From a checkpoint of a small mixture-of-experts model trained on Wikipedia: 2 picks a token.
Below are experts of layer 5 (counted from 0) of a mixture-of-experts language model. Rows are named router (the router's row for the expert), up (a neuron's input weights, with its number), down (a neuron's output weights, with its number) and show model dimensions 0-223. Each number is 128 + 32 x the weight over its row's rms, rounded and kept within 0 to 255. Numbers have three digits each.
After each expert's rows: a language model's description of what the expert responds to; "mostly gets" lists some tokens that are sent to it at least half of the time. This comes from a sample of Wikipedia text that the model never trained on.

# expert 44
router:106087153170140100108114105098123166122145148090117113097128133077178142134079107096152078147086150149155075159152182176184078134084172106137152163127108188107111223114116131168133090143098088132197157099172138119078122125146125136115140072086074079201114153124158134170068112121150142134111108054133147174101178162154102083073129095116099155119128110088130186098121197136128073116140116144130141163162118163115175154163095142174138144142162102068193103184107125176128111150190113104153132159079064104129127112144115118142153130150127096146118151143027119163155169097144079141107123169078144113128116089142151164162104169128092140103136136095151133074123146146133112173155
up1:165132113133091101131113196096132073118149148101117153120103166130133126152073038130112120131117160153147093083138206141156097134125130098161088220146140156151134080127120133102145096090107131106177165125126138110145070132144114175180149138090121163178129111126149126172121085160138134118126084089164164095133126131170146071119178089179127112055054128074075127137071147118131086087175146159149085080176144096123167113134112105209115158116145157094132115063119159049133156116183144090159160097071135086137135110110141133132165177136078089172127149124136111128094153188124064104133156162156142118142097140118102156149159160092129081076120125063122145098130151115119179101181
down1:110149158041037162154178175143184086102106104089130106123151141189108165161111152105179094207202149071107151132151098117118149111144102061091091110168134099113116118082125138147123147135127165103117097109125148123077086103169115127169103185157113134160155198155131116125161128167091105075094109169161151080155078079130092119063185118109058208177072131136149146108112089117134106115157141154146148113169139033122112150094137138179114147132077111149144156108111123091102108138130171147112155137123152106152103117173158099092142123093075135163148137150146172122117159126092172092105189106128098140078088101141141099098150139127127165131115162120129147096124118099137192162152
Prepositions and copulas
mostly gets: " like", " including", " include", " without", " are", " with"

# expert 39
router:126135129142116109128149128088130186179147156088108118122140157098157169184104072114177110165137148126189082112189149149153112080097158102094147134081111163121141144094149134127099080134134072190166158070141138171041116150125167174120134101088103119183180168140161092169117166101132128172125068092095180143057115177123085120089129107150106125158071068116142143104084146146111064103152110139102117144191125146094154143149099122165135150129153072098192114178104155149122099154178072105155171176101097112094095089132117101137138114121150120121117163120123105125151151083070095135091092126127140077079153088184146135162118197134114154139169127102175098117089173135106084163183
up2:129156081105098149140120172140075079070128187148141055123106162122116115098145089129105101078109091155069143115101163141158142118114112059148151131153162121106112132110159086122158142125164201094121184120109136072156118184108124174141143142126131092111066107094156171148152142067133155138126136128108055124151117149213103111133091198115090132142140113143159122172040132065144138141078111103072154163102141160126120116163135151108207134115164103125160110136162138099088159134149116108149141148161150131116094106094161121165160132134098145089111101175141068134255134137094093090156168050160155112145075115106164119131169170101158153122114135173154152133126177143131151120116
down2:110046128083144062154118080087083098147103111103177095150140101110094128164123187139101149166087168133137122099139073131156111150136168179124100126131089162102115113131180133093067163160124157144121162103150184110151119195140127055139126094142099137210160150129154093145122101179113111105081165061133209150163133120080213111110138148142105157170076148165100149128130175125121123136155123135156109174147154138092111166124116111115108145102112103125156082102104134137107133117154077102057110093129088120164124095179147094150120137118130170134165130153133235140102140067165139182163143126141152158107200119162125148112175146132116104144112095092163103130137127082087101117038
Year final digits
mostly gets: " Genus", "\")", "\"", "!\"", "idae", "]"

# expert 61
router:108093141198109094138101109075062136165145163080147110091118133117171127181118097096143121181140124152136120111146156147146139062080135094112090129135135126113137186110144159130090127152155090164196171114141126152107088147161164153106112082109124104171185117132156083209124131079169159185127106087130194171039151194153120090114158133130056161116087099088113174114095137117105120126180102175085146108144081130081201168164120138115130176142170104093150102198105103193098133160165112102147148130091096064107107091153131130114113111122164094133132178137031154125158160109098115132128099133107118091106147153181191166117111157134110120093121147112157107127111162143120116163137
up2:105138156197138097122097125104092121174092133155143145105100154152131144164165137129166128155106127148162132152164135128125116124212138160120124211134122127155163122097074110137065127109157119151146108104162121116127145156163137141126100144135065122174075120089152168077125045159091097090114055148131107122094202157106157164156104147145124149115147078159108126117142134162139111114163160125107177110125065092136140079060183163088138106108085142171154138144054140211108159144102147065171153088137078124089055117128155101173182129166116146194125095130142116152105120137123104127101097097136127101200067127190088139101153148127103058089128136132110121153114185138055143100102
down2:098163110141069154148132140076194131144037113180130151191133079130135128145116132108163152148139161109101106113132166135080084163097098156121086138205112111123089197139051193117109181138126123155178046189133103147189118072136179162114132127161107120172170138147129150133135170170118129106184158140072124066124091125119090129138148069079102125129134143158163126147115128114125166121147138126119126083101146111098128113097154134131090145158091177182136077113111183118132098174123160121112113120181085204139114141112107166122114116144142074107087112091119149098089163093145048075168151122119157141115109106069188106156102166110158105095149117148064154111099102170149104117122
Plural s, consonant pieces
mostly gets: " rest", "s", "ts", " kind", " Cat", "int"

# expert 28
router:102100154178132135089075093064116142118130146100114122098128159108176222139099114103112087149110119142154127134179157142180119106065164104080117150111127147108089150134178126187135088173131111130167160078165091134101109159125141152109143070123126100162148110133169109130137108108132132164085112100079207170098157183122098077079136143160094145173147084133098147086124143134106097146144125178085154108156073177082154171144083124131136191143158094081191106136123140153083122154172115125175143198094117127116094060157152124105153102133131129144137172140115145170173152068082086165098161118108161093073146134170189157145104115082083128126142150119134068107099162169098078197148
up0:097140131187169090115150097126139097134156083101138140108129166150141105127127199121125123206093139154135113123176116109091129139078142150090116112133214160136110120146130074148127133122169050152121060110120152129085190091094118099128150136115121153160104146109070147134166174113154101193106159141109153145090130129072154135177133108082105120171129123128172133062130143142178147135119140075104110147092056151112128088179078122187078126133125137140201103126128149111104063115134107143165143098152128190146164090104102101132112196094117134178164193145151146181055149063113160157101120102094100152162190132157101171149140106090126107147155082105123107140082134070091141053112
down0:048157156151146131154135106127094087148106154127133157117099070108099125119126111119106110125105143190090070090158114143124107129167180142050073171141141205141122089140193106149107142128179099138181126089200194165144146131125094123118199136069157108173069113121028183116175123184153145116136133188085138118100174106101128145120123163133109127090123122143162181151102106181096089080113132017113162133106158118132138109125084106139157115082117170176158119133158127131125129134097105120094131124135154135136186077126179142086141120110148111126122095116174120143111136126100112140126107166135094146138055066152096109145162143166080135191161142133151104087184101167117116118131
Hyphens and dashes
mostly gets: " G", " L", "L", "−", " F", " Years"

# expert 41
router:126094142138160119140123149084128161129152142100155086109163152098169148161084098108123093162119155141168097099158121125149127070109144065097122149130097146122082157111151134179106092153152098167217131103139077178096105113165143165105113106067134096169127156128150111156065144123136169158077098059114186154122158162145090101098126126115118160171106079105122188069070189129126077153175108159107115147125095153101162141177060143129137178119195098099136099149120106181098081143165087136186123178074118124142107071129136097121152114154159127158158193119082131201121154110085116168100081184088137089093128107199143126118082157125127114129173139130122082132079138159087125168155
up0:082120132159153111139122105100187097111113080142150127115139113085139144118182137159059121133121148163155163121125142110159103122114120124112145084144128120095062116214080114113145146110149130149118091095132075119100199124128167103086101124129138163109144094067101156154110142085156141083046155121135114193149122142135156126163171180155138110105112133172221151106066137183129086063139114186144075118144151095070116116138156122129119129172102141072096156102112085163093086136110125123136098183116120147147100123153184107096134150168099155026163131178128135126104089199095167150108165180058113154103132114135152126078129150097154131148143135103146152129177142127183211156174
down0:096076160155132133098055140109162185191135157067175130100144116094155091182163112098164064146101112167142095133149140114132078151100099156046116110156133102146110137113138181137102128157111051113181117144167135153114153184168159101127123106180120111155120158133043100108168048076181122149119113119121126143189056113066107107164118136120079129078127128115140080091162119187123149168121091059109117108135120102117112126068147144159125097138135139147098115103109176084104145148139143132114112087151121122158080085173143178138135150151105118072142179167198173119124113126141121155183125154087151162095104136120109143188107101160141118123134127142160152104106111143122155171227
List conjunctions
mostly gets: " and", " or", " any", " Sever", "din", " Perform"

# expert 48
router:138110150120140106117104104086114134140191129072130134061191122122164171195086079050133118144141118186127078125138112139175095095138167119111116159071118185070129183124148120143120111167163100182198146092150093138108120161158184180061100089069131113141135148103173101134135133119156152139090096109147191152101147194121112077124078110149104145134077070105112131071116197112102138115162114180094149147157057106111148135146090154113133152172159111090145138131084136152123099161195128141186149149079094107145093088146097127134135129166144147126125182168074153120179159103120088119088122111093167086136140120180184141158085153111105131087167167127177133110109133157128143162128
up1:160137156158134131117194103150086104134145118117145082113128093104126137136096104175196128120124107160103097140142120132108105144184108060130111151127140203121143122089156156127041160087224079165117115102104148113108207073166106116188133072083085113133090156118120128115139099164094128131123050100180119188144121104128145112138081081055130112129075138147100122088161141106101151091130106094083130106128086131176106143192145141125137176147136143080127065139127130142129133133125133177161108171097143101155192137137116137154113169170123116174133140123106111094209099121125084149126101060121152107108192113147142142125160183148115098042175194147107108127165162153173144105131
down1:126138160086129151110124179096137177205178117152166133119143096117123117135129174144117164139112119163119121102112115136107101122190099145134141137125161145130107120170227153135152171068126079084144141102122138064080150120146112057198115100122114089086166111130044102140115089154078156130094105159079131056107136215166075147086095078136160139128080112096176100095135120113113145070128156119165127153161109130144090149092142105187124147104085102091142111113100110097152126134145113069155148109148186183133143138142150142124156158093119154097167141148106109102147112039080165196202181107157138138111151162120116099112162120141099120110079107093123078129205154107133159152110
Latin-style inner syllables
mostly gets: " con", " ex", " all", " Con", " Red", "las"

# expert 6
router:089116160145160095072100109084130169118157148062129122089152160128151167135066113100134117179106165128137100110146130213149126098103168096116119184131108160105114150122149137155122072127166083135156155112191126167123138151169156139086118092070090132184154106096175105123109126082145117173092125102144154194098113140124096077070104095117097144188129107101116172097091168155111108112128093176054127159167085179112176154123103173160156153201177093098192098153090108171105099144149105126142182144063076111104093099158123109151173153169125146132118181154076113146113154098078071159122118095086160092112157085160176127139130132118108125125137169135164123100129124166065124156177
up1:166089160156091144150135059128090114135094151138142170112109156079080160171110154143172156168105154139146141115103149119061134073139155111114090183118159164088172102086103115151146067107242090168169150126085151097122118166134145134090178121102092150098120123109140066157135132109102090084091174173139095150096102111194139101121176142133115096108149175070128106105085114105039084081098126138111152143106135213187125140163185097095126160089152130146140128171175083108136167117130145094118100157090172183115102109142067182119133143105123133155177136166143155119144113099101077179131106072116136107124158091114152150078140145124103149144175117167095137142104101095159098163115
down1:070145116133139125075095127124131131174161131171071141163113126127170154149092132062173147087119129141119149138144095113105109166120153154137083075148097116158160066092110094168087126145094133092144047101165156169085189142122144115140175119131180135190113154102167146109105151128137093118123142122110097089174197123113134080194160134134108065092116087133069104165152105085117108127170120142109135135147102133080078108146081095190131159047133151160107091158141176097162101084164071127088117115132133119153183124120116084131141197133191169065119081147167142151129145101100126138128141208127139151164151134139113188147081156114061141140171101179156123155061149078137121131133
Of, to, born markers
mostly gets: " Be", " Bur", " Bad", " Dun", " Queen", " Kar"

# expert 42
router:143111151138129130087100142096115169148168153110126103081152158077191177159090110082154116153137141127151131161171135188158097076087180090107142147146151148068094170100172132144099053170153100175172153068168113175090118157157156171087130083092089121133178164118192099154131093090147148138074154072110153194105132182142091079087116106144105141174115110116094158083106164122110093139177084168090130144187076133111162148165110158159131134156185087080174103158113116144111077184162085097133133163090107097129087119128105101113161082152155140117120159132092128153104126125128082141102126110083168115113115130172172133161120159105114156137193175153128090095091133157100116152198
up0:130123149165129139080103104125118098097117059099129141086146086091166067120135082134067128106099108172173162087129123164097106135099103139096160154072184110124089150151061113137118139178106100194199175147065097141188058115107121099166143101141141132110168076150221121140118120161135144148122165116095149104178128129142081138116167073100141142183097133051099146068137173116095167138194085116111130144160120065116148141188152138110119103167147136122157134139129047161094069146143118181169202161138108148093179142127121145127122101173140143157116119122150115150090129105135153145118165069156088088132094089112142126088131101167147088131192126130140149174099137158105121136142
down0:119155133135093135096127069086158079131117146126131141118143127089110178074171089083074114078131121129119161075115128116113113170154123200148147127129160121143133089127125128080139091133126176128137131125116120075135103199108136132091076138118127097162139111076133122121163129181099193079167063168193148060145135102156129166155133090125133119120091118094125093119112086140166148106118110083138154181191123140140158127067130128127100109149152123104142119116148111156091130132130170142124184097134183149169171094087123096128148122109141199183171128152119171092178093187169135094103151145134084152137142093097124103091185112136207159112155027095112077175093149222130105165072
Nationality words and codes
mostly gets: " f", " German", " French", " Russian", " Democratic", " Italian"

# expert 40
router:165078152167170102076067090062077162141141125074134083110169151095187164169109086095141072141105149158146107112141150173167132133104171112094130122115092178045107151122174133168107073124120114170163134095150117149116106143119152138086118117101113108185167161153165106163127152109136165151123088117089115194121174193186075081073133117129103131162117081081102173126076163159137052112145117154082150115141102126095149125155115170118118133124128087066173080162140107168128076146166079116149160163101091110081081101197141116120145111134150128137137173161114113163131124105094098174102156159101147113097171124155121184140124168142111131117191119118157065102121176122112102180150
up1:098135094127158182161153136111138129140139145122196151123139152084146149099093076141127130145102094086122176090125113158185162098101091170085110132083150113149103204087125160120136146156130116151206182079133088140113193111155181137076107094142109121112104105120078123127139124101109137141167206172136128107119113124085078189151129140126174136147139107142109123095074164120134148131105134126077056139122131109083093096169160122140088089112105056149147184134129135126184149108149108165131144146134060169136155145122117137064152126094068166099115128124148138072140165117102105118076146162104122114052093140149124150157134063050161126210167212103166144135133175106157122176167
down1:144158123126075149130156182142157069129138162140159125160125077118103130159115091153070101111103117163096099117091092078163122127124104197085169118100125126141136127188180117158121189084169113125108076103089165138140165115162163141116108092105172172126168123137141167148151129109123155191146135100119068107134156080140158167109148118084096140144135075155085150125163095147094121065121158162080169067161150104150087116126079145145099056092096104129116141168115168112125168122111108147105184177191110103161144162123179175114151118106111128123051149060148142086173140123083104126128143114101131141120125144058124071147133116087072083134175126141103115106165120074210077205127
Row and list starters
mostly gets: "|", " married", " Died", " According", "See", " signed"

# expert 0
router:119098146143145113085105116092116137152178145027143121090143130152172151135100130094169122190126169136159076101138170182192153030117142109113142125129131145100105159130146161158136100124136093146154137094166106170094126163162136110080133083120074104164147138083156087179119161094143161180081138102113167150083146176129094125078089095174099185140163097121101167120152172140143085117142103190099155170126105139083148121165074144107147150153112084121191105126105147130085110177175078142176128210089120113103085067180133132124137106149153112150126134117094081158132135110083082136124085130115157065066097152163169138170089116095107138135154138122143111100114139160090116211158
up0:080039088103148124135161139121091165144125091100172122145100098161129069139181175128112156168098153127104144149097144114106091101068124142182144130155150126150063104196104144159106147115121100112149136147123087085151117183126120104067125144201167091125153090143141080090160096151133114150034163136114125177102092103103130141144112174170114139102139115099138126075115152113145139202130146057118135125158117155041128107141104115100128143186113113112153118127121115082138172136133121155160108059147159170159123186201151103182174107094162155165123085141082151137072092146135110167108119108030165110101099105143127133097091158131130149106153176101193109136090150115086118177135
down0:115111202098130152127138090146063102090179151106112132136100104112181144106105173150081099111109152182154116184138194065092179067125170113160125146159131106184144115174118150090120124162131106090137116183172149162096106095100151089106129152139097136132051096158111085188111149127127118118121128129138137100163106172122073096184159143141139186115109168192098093151128068116158134107224069118094155098062135121164121173133101138153147081120106091099135136126114149125080205139111112147186146119120099135077136162148089068166136150116121170103105102089060133111083148135117131154151115110115122168127075190132116082093148107118084121086201102137145082153149124160133098116134
Name-start syllables
mostly gets: " Ka", " Man", " Co", " Ko", " Can", " Bo"

# expert 24
router:131111155192174088087096092100105180138166176101140101063166166134155141168113119087164096150146192151136104129147152172125113018080155096093123161124137156080126201115126163145076082171138099157166126107147099123122124176115169116103125114071126104206145151103161081146110129059137165114108092123147190155078178177145088126095114141136120146127104108119121180144110154154118078091158084140100142152158128158087175161144068117161139139138182113075134065145117089139133129146125102132146122154079129112124088113165111092106169105186179149115116178118108126161132164132105093139089073156089143108094162124165154156161080125110072117126148162099135091084125178153112083174169
up1:152143075123097153176179111105142118151066157151142135125164116085126133111131141093177160133096070123098152143171125133127059138122124118170133179186052145140128113150169141088129084120120111133121101165121132126147201134149093080154183131143110137115059085132137105183144110119130117103130193164180095066193061144119103152107109082179133145154098153096144144117098140172123136087110154089141110135158172141120122104079138184199092122154083111091152053133123124110199132080124114118099174083067128127157062138170159132125179102137059149064046125125100126158149115079124153168152142157070130121127141114162140153169134162130111103121128053156153113147107118119128114063121
down1:146145156142158150174152104135162111187136106145094131160069122128196136094158078145110128131074110119082120163137197087151085141095157097130117137123149123113159081173064081071161170118059150109135089095154171074166148120120152079150169155121126069099121135132124126084119127151140085169151120152155109114111125153140151141105110168116128132131141176146105140086123103184130171127129148095139154119108114186096117107165100145068085136168051084153093187140104157129144112128114129106145141112143081064121080152102114159129099129171161058167065159059141104112112089142089160148179112157111179169117042145086104156141099101121155128114220102118130145130130166207119073155107
Line breaks after headings
mostly gets: " bar", "\n", "gu", " mag", " Tur", "log"

# expert 13
router:133118117134120087120120121076103116194163142068112106106134109085146151151134100080135096184109163144214109116147166172178104102071126075112141137090089157102112177106136163127145104132086125183155116117198089142105128109145150126110128088088116079158191120097143094155097100116130169141124122049129189175125120169150097108120129118126123205167085103126119171051084184152146079149192113139132144146163063132094167146133108156163158172130136069114204115189105144177092091149189086110141137127100101092091109081150136131155161106152112147132143155147099125205114134092108101146087120179104155122098144124151142091175107164104144110122172127072163087132091132115105114113183
up0:160069128146139132126157161100140173111108085183046112105156116092093122118107140126104115143145120074136131133117116119110178163140102083150122157105129108157099161118090084194138136097109154139055125122116092104121099124100088112165076132079141102138145075190109110162136094100111066159136143048148230128161156111129094163149122160086139050183083086128100136158119181095063083194125145123163127133143148144148131187160122114117144120129200188143203121087151109129125135152126115132090109081138122111139103114096143055157139169135166135111157117121083178156100099169146152095124172123113186140170124175171153168161152157110142134151125102052147153133116122134116054118166
down0:118104139105176114147143137121102113106103131113083127162192059151151164121060179126144138126153087135059138103163090159067161139159138153096102128163124220188137127109117132144148127204148114156169117151151121172161115177184184104114164136137149185158122167109126129100158163164068091096081167067080050054082145163156110104154128117089180143127138173134184097094159121114108134128081151156148069105080087190106188120088122120116136121135089148114108111139149148136153073124170088092137080143065160150158135078127157160116089143188130104103111100104121104138098185104096125123146081124101172144176083122112085113157101106116123130163115158148141113167079105124130149133142
Adjective-forming suffixes
mostly gets: "istic", "ological", "matic", "ious", "ical", "ular"

# expert 54
router:096082145201186085076067153125090197188166143041118122125178157076179150153134089082144075157077137139114097133172166143166134078113161107094121151103123167039138150078142118156123085177147102161174112082145123141086112152160145140091122095092120115135114099081145089131118144135175137163073139114105183162091115156142092128059127088156097177146081085134125157145099171154123129118119124147084149161130093154117178165144094181140131156143145119074177088149097138121096067173128093112150161150103074108113090096129100102131130123154158142142114152161123106126116153087079078172094078139044169141106126117140136148174109146136126153109157154114170107126123155162083124163138
up0:157136066143068079153160114113158115116104134130116150104118160065083134133097153142068143148133096158142115195096158096088134169120151146117156127065165122151158129136083135099119073131121176128132079098061137197138077123043123099097076119098130111101157168051169134119086130116154111147125082100077122129160106179136142094163121134079197148103137160138105167096157144084174126182154086092079104094122104028130124146158081180141107177145149109164096127114138165174110156162142142200186139162121118168137144156123111111088183180197126200155115127132113114111137162179096169143131135112111098119136097100089145134143126129074146145164139140140183118137069147130150129120133
down0:132066120131112154212127111116112098144050128149082077128109144108092151111120119124139119138159141094139215144115108119098108149139120111183113187124107221110113121141088129114154123114153101098107130190161078156137090144138132113127136124142091114124089071119160108147162113150129086083176103141161119063162116168100127153145192105146108064098163168131122030065115131110094197064099139140164132117134150118072140157109098132213145129184084145119117079157133106111150177132133084149106076187091149161151110129151068144119103161107091089152177146105171123092084112171146156115159133111191139155123136136146104131166150123124199137151072116133127105099180151188097127122109
Given-name beginnings
mostly gets: " Vi", " Ja", " John", " David", " Ben", " Ri"

# expert 19
router:098085169165131135088110128075096158131192159094133065122163173137204187148078087051173096151131149138153080123185120186158103070106157095110090139098094143097126161143152140145134103135158123151180127103160119159111117158158140152091140095084115120139127169135176099134097131107090162153118129084133179165108166162146107090087145116125135147151141079114096172113121193161111107104148100156125142152172064166089133184140071205096157167158137114087188120140082103190122083165168092132151164179113082122084107085161137092088142125103130148115102202178079130152143125121104076128125093116090177117092138117155148145132094158117106161165145135118153108115100158164129107174186
up1:093101128106155108098141137131126108126159128095163134106156077115181152120122113145139096120118044111123151156113122106092121109100077164091063141142155135115118146131167106147108132110155185112151091138169142171136067135127120093092179092146093140112081112119145118114060122151118135128151153152111126147187109146183188068144157121140120117083113123068141142058081131097139161193126063100142072138129140124169172176120120174115123112092121179140119093107145105118160120124145080195138141134123064117114186059213194032091159094130123151079158185190115132148143130144111165121143091097128126127128124135118117155119100142107183185200188148155151107175099115126142071196133
down1:159174153078139131123178180088144096101136140116134131101151117133190064118143038123139078113120143078088158125125113129137133094123145148156167149170114119190131205142119149140154144128125160131165079164124157106093144134088112062134121114155127198134088127134100186133068151106109111087094123053119049155139098120083135084141138110133181110184154115096170136162131138137136106135070111140113102123133105161134066126091207168191118074071091155120177135109182134132123154086153132139091142099158132100067138193155142061109133163085149132086138099110114124084158171124092099161148117127139100171135151111068095115145119036168194106108108129171123157115121160113137126145151
Year digits, as
mostly gets: " Type", " etc", " according", " spec", "Member", "conf"

# expert 21
router:109110157161139086107132100040096130149176217129138112089171147120129134174098131101127089154126155163140123125164145200137115057092159105101107139102127181080118166132146131190132076138137100144153177102165140157096099145152140158142120063093091100150120148111137120195144140073130120181101127127137189159074156164164119062077134131146110133133137078126117134108108178140128115110137074139075138130171103150094166145170076159144118170156148071109168087141100103174124102173149060139154149186104117109109090111151161079138168101113137117120148204171055127161092156083081082141140155125099167096102127155197163114161083175141102166156150157151107121129099146162115100144165
up0:190140118134169172142149106117163144126145088129057160098167075126166123106173136112136169100201084093117127129197065102125130123103167092107123159066154130094069150091137152156094146171155203080128122094121128161168114157141110117078157129192131158115155103120113075166125177175113109081167096182086128119112118190174124123137149162163119117087178100069071140136163097143140100097176119121117070114092120116106152183119148207139128149198147108134113107200136130164168132155106087103115131079107086048109139095141149089131085140117154184145119132170135121099118147152145188118113095106116127095079127125107135168145109140130075139091153145200120081136116108107111101122080
down0:134110147099079107167157148095156128187093110140075123162143093111134135138081134131145079168118121141124211153159108105108168158064123112120108169127085094127152105123097076126147133128114141148115123075125163083081105160094110098117133174144133122092181165191105088141113151143090132115167121073095117110131134105117122134127237120187127071088133106131171109094135111112144121128170128130132147151190144148119157073103120051142119127145108149166103158182174099073091103146132123147165084074193138096133100143145144081145157151114112066118114132148187145162186114180178133134141135110146060095153135101154097038094155079112127096173167099176201102175145117107078151128168
-ing endings
mostly gets: " After", "ing", "After", " making", " writing", " playing"

# expert 7
router:116105131113155111122137077095118149184205134108113096109118148105166167179095087093157095174124134136152129119128147176136120072133166101119092137113103177114135170115190093152135099135164099176168175060147095150131122099155138146070124074125084088147159179100164108145103153067133140179110129109100169155101128159148097075111101109146092184142079077102099178136116165141112139121168085141113127160202081152096183177157059142114133169077186084093166104148115149149141082158129068128189146179091105074139131075131134126122171095100152143148163168134092104120163148100115092172125123122083148086065155134176180159123117112135132092151141116076186133138104188139122108162150
up2:103151156098122153125165120091134199111166131126163168156122149080166114148135100126146111143077089111074167150156108139139122109158176190115107133073137104122120120140201152081183143155111105135175115128144139142152149103150162177121039128096121081140184094132144095108043186026073076149142144151078172126119142116143122112048152158127074140130164115142145146106152126162128134142116154173146076163135163117133140181082095145188112095068172152124084109161101064134144064141107078187124154118130145132112143109135074124159134185116110093087153119178128119108140145152137162141096131085105199103110118120122180120082098093131151098155104061128160121153090120093174112104125
down2:147179159087079124194153131131189131127108113137067137164139110113153136126137157162108143101095071118103122109109126132116110099142103177097120103089112147075137048141091080099170146099108149107125109140128143092203085118132098130119103122199175149085163135077151108128151113140084127163113073088163197103138142124128130132139129112112115199139154119031233107172166134101076155108129111136167150171163141096148171156130095168135097079154121175136096196162159158139098086097149133148183156153139102164164115175113061136119171154109103132144091087139118151125085103143169092154123142098105143140123091167078114119084116097132200116071146128088159150116213142130106114112101
Inner pieces, directions
mostly gets: "up", "op", " out", " un", " north", " At"

# expert 2
router:159115163148145137087113104120104163151163159076115119106139128121161168158088113125141097173095177159182090086141155134137153061094131078093115143078115155098159161122156147164102099153136074180165170116167134160059119128140183177084132100075075088190150150120165099167086147116126176174102104085137172139105118172141100101118131121142104157144104090116103189111078188178113080088175085145116152119147059146095144149138067171124174160132189080095175097168085117150095061145136092139157151157081095127113103105155136115110158114119169144157128170154081116176133146128095093150107081154127132078119181128165151144154106131128101106147164151104151093059125180189109109148137
up1:124145129123115158086117102129155166109129134154058175131127129137157155130153142124034169172094100078103102103095094109107150123104175160096163064139195090121042113083097128148131124151177123115167107125131168122076097063134074175087115110173149129146193121160143135159149162153110057184109125117115092142096176148174128164145200191123080112151106116066141122104130179117114107089125130138142154214148139125152156131145109128192126117058163142171157150128121138133131109100105087057105149042130156118140138078138175123096142175120119146033115128144131158141107095120093147094105099145159122128166151132143125159168153125180154119128096105150142109087131100115196119094109
down1:125124122088122151134102123118167126123136125142129162194138148132066171167090129158133205178055105103090139099103152147143151170139160152086179112145118073126165103160081077121180156133109112097149105112177191108097113089109113172106093145083121151155137173061112163138069139157113137162143149137173132084137144093080162132108120164150024077161132148149139170122083097149134149055093125167165121182134130094149127070108130143107048103157129173135159127178086131168147156153118155108129098152188112136130096129128144082078177119083118129111091160114102120079132103113168139117114109129108185184126121068117152137191146119186083126111063138100138118145081083157151115182137
Word endings, line ends
mostly gets: " footballer", " politician", " journalist", " drug", " Kra", " adult"

# expert 12
router:140106172127134123108128099078113137166154128070127117105180128086178147151089105045147071125133153104162146137171182177142108107127151126098123159123115157111142148116135153161126111174175106153128150060114110144085162139160150141092154098091121083152149167131187108164093144129137201181130114075098167136097173160122080063114138099175119158109125062094110151105112162144098081156158108162119144142164090159099156149206086143173178171130125099076174065161117104176115143186124122107146144137097084112087112107153134091114159134121148139141137142144074094160149149088085125183078069154094170075099154086157185118118080182115088141122180176126159066111101149164099114145146
up0:112138129113095136134129149119140092158077192140127082142147115123112086121129184090185091052169129130119101132126073096164107126092145147112146157156131115088140117165105160099109115156128166135083117193123103087102153132134115111120069141146134167078070100041148143186171130064125140161080147160127125167125126166122185155125147106158138094170114100185146104186148070170179177096092096210147075091132119141202096088121073107106102135166089092124148156148147112136104102081153126113129145146157106148142103151135130106129167069171125115101167116124150125178157168103100173104090107190107102158119159126140129177135084096075102119096145207137100103159055193121143164139125
down0:164193118106062116115142154145127144158126120192130100129132109093093175132154169091180117142180101065206198128079195111087160116078151121151076133158037125167123132128123109147120099145103166146143201152202079178103148126117116114091104157144139128152110093101143116141123126140099106110160148165140138152158124140127159039117136185177123156137099124138147143162148147082151129098146153133142153118140121106165147105154091112113130105142148127131146166147066066126125097088098147068219097080104099150107065110101052139094060168142176102182139125143148145118121056128095129142164184123150114147118154121125124168130098127072145107115140115163120105138114119093059152083117
Counts and digits
mostly gets: " two", " three", " one", " several", " four", " a"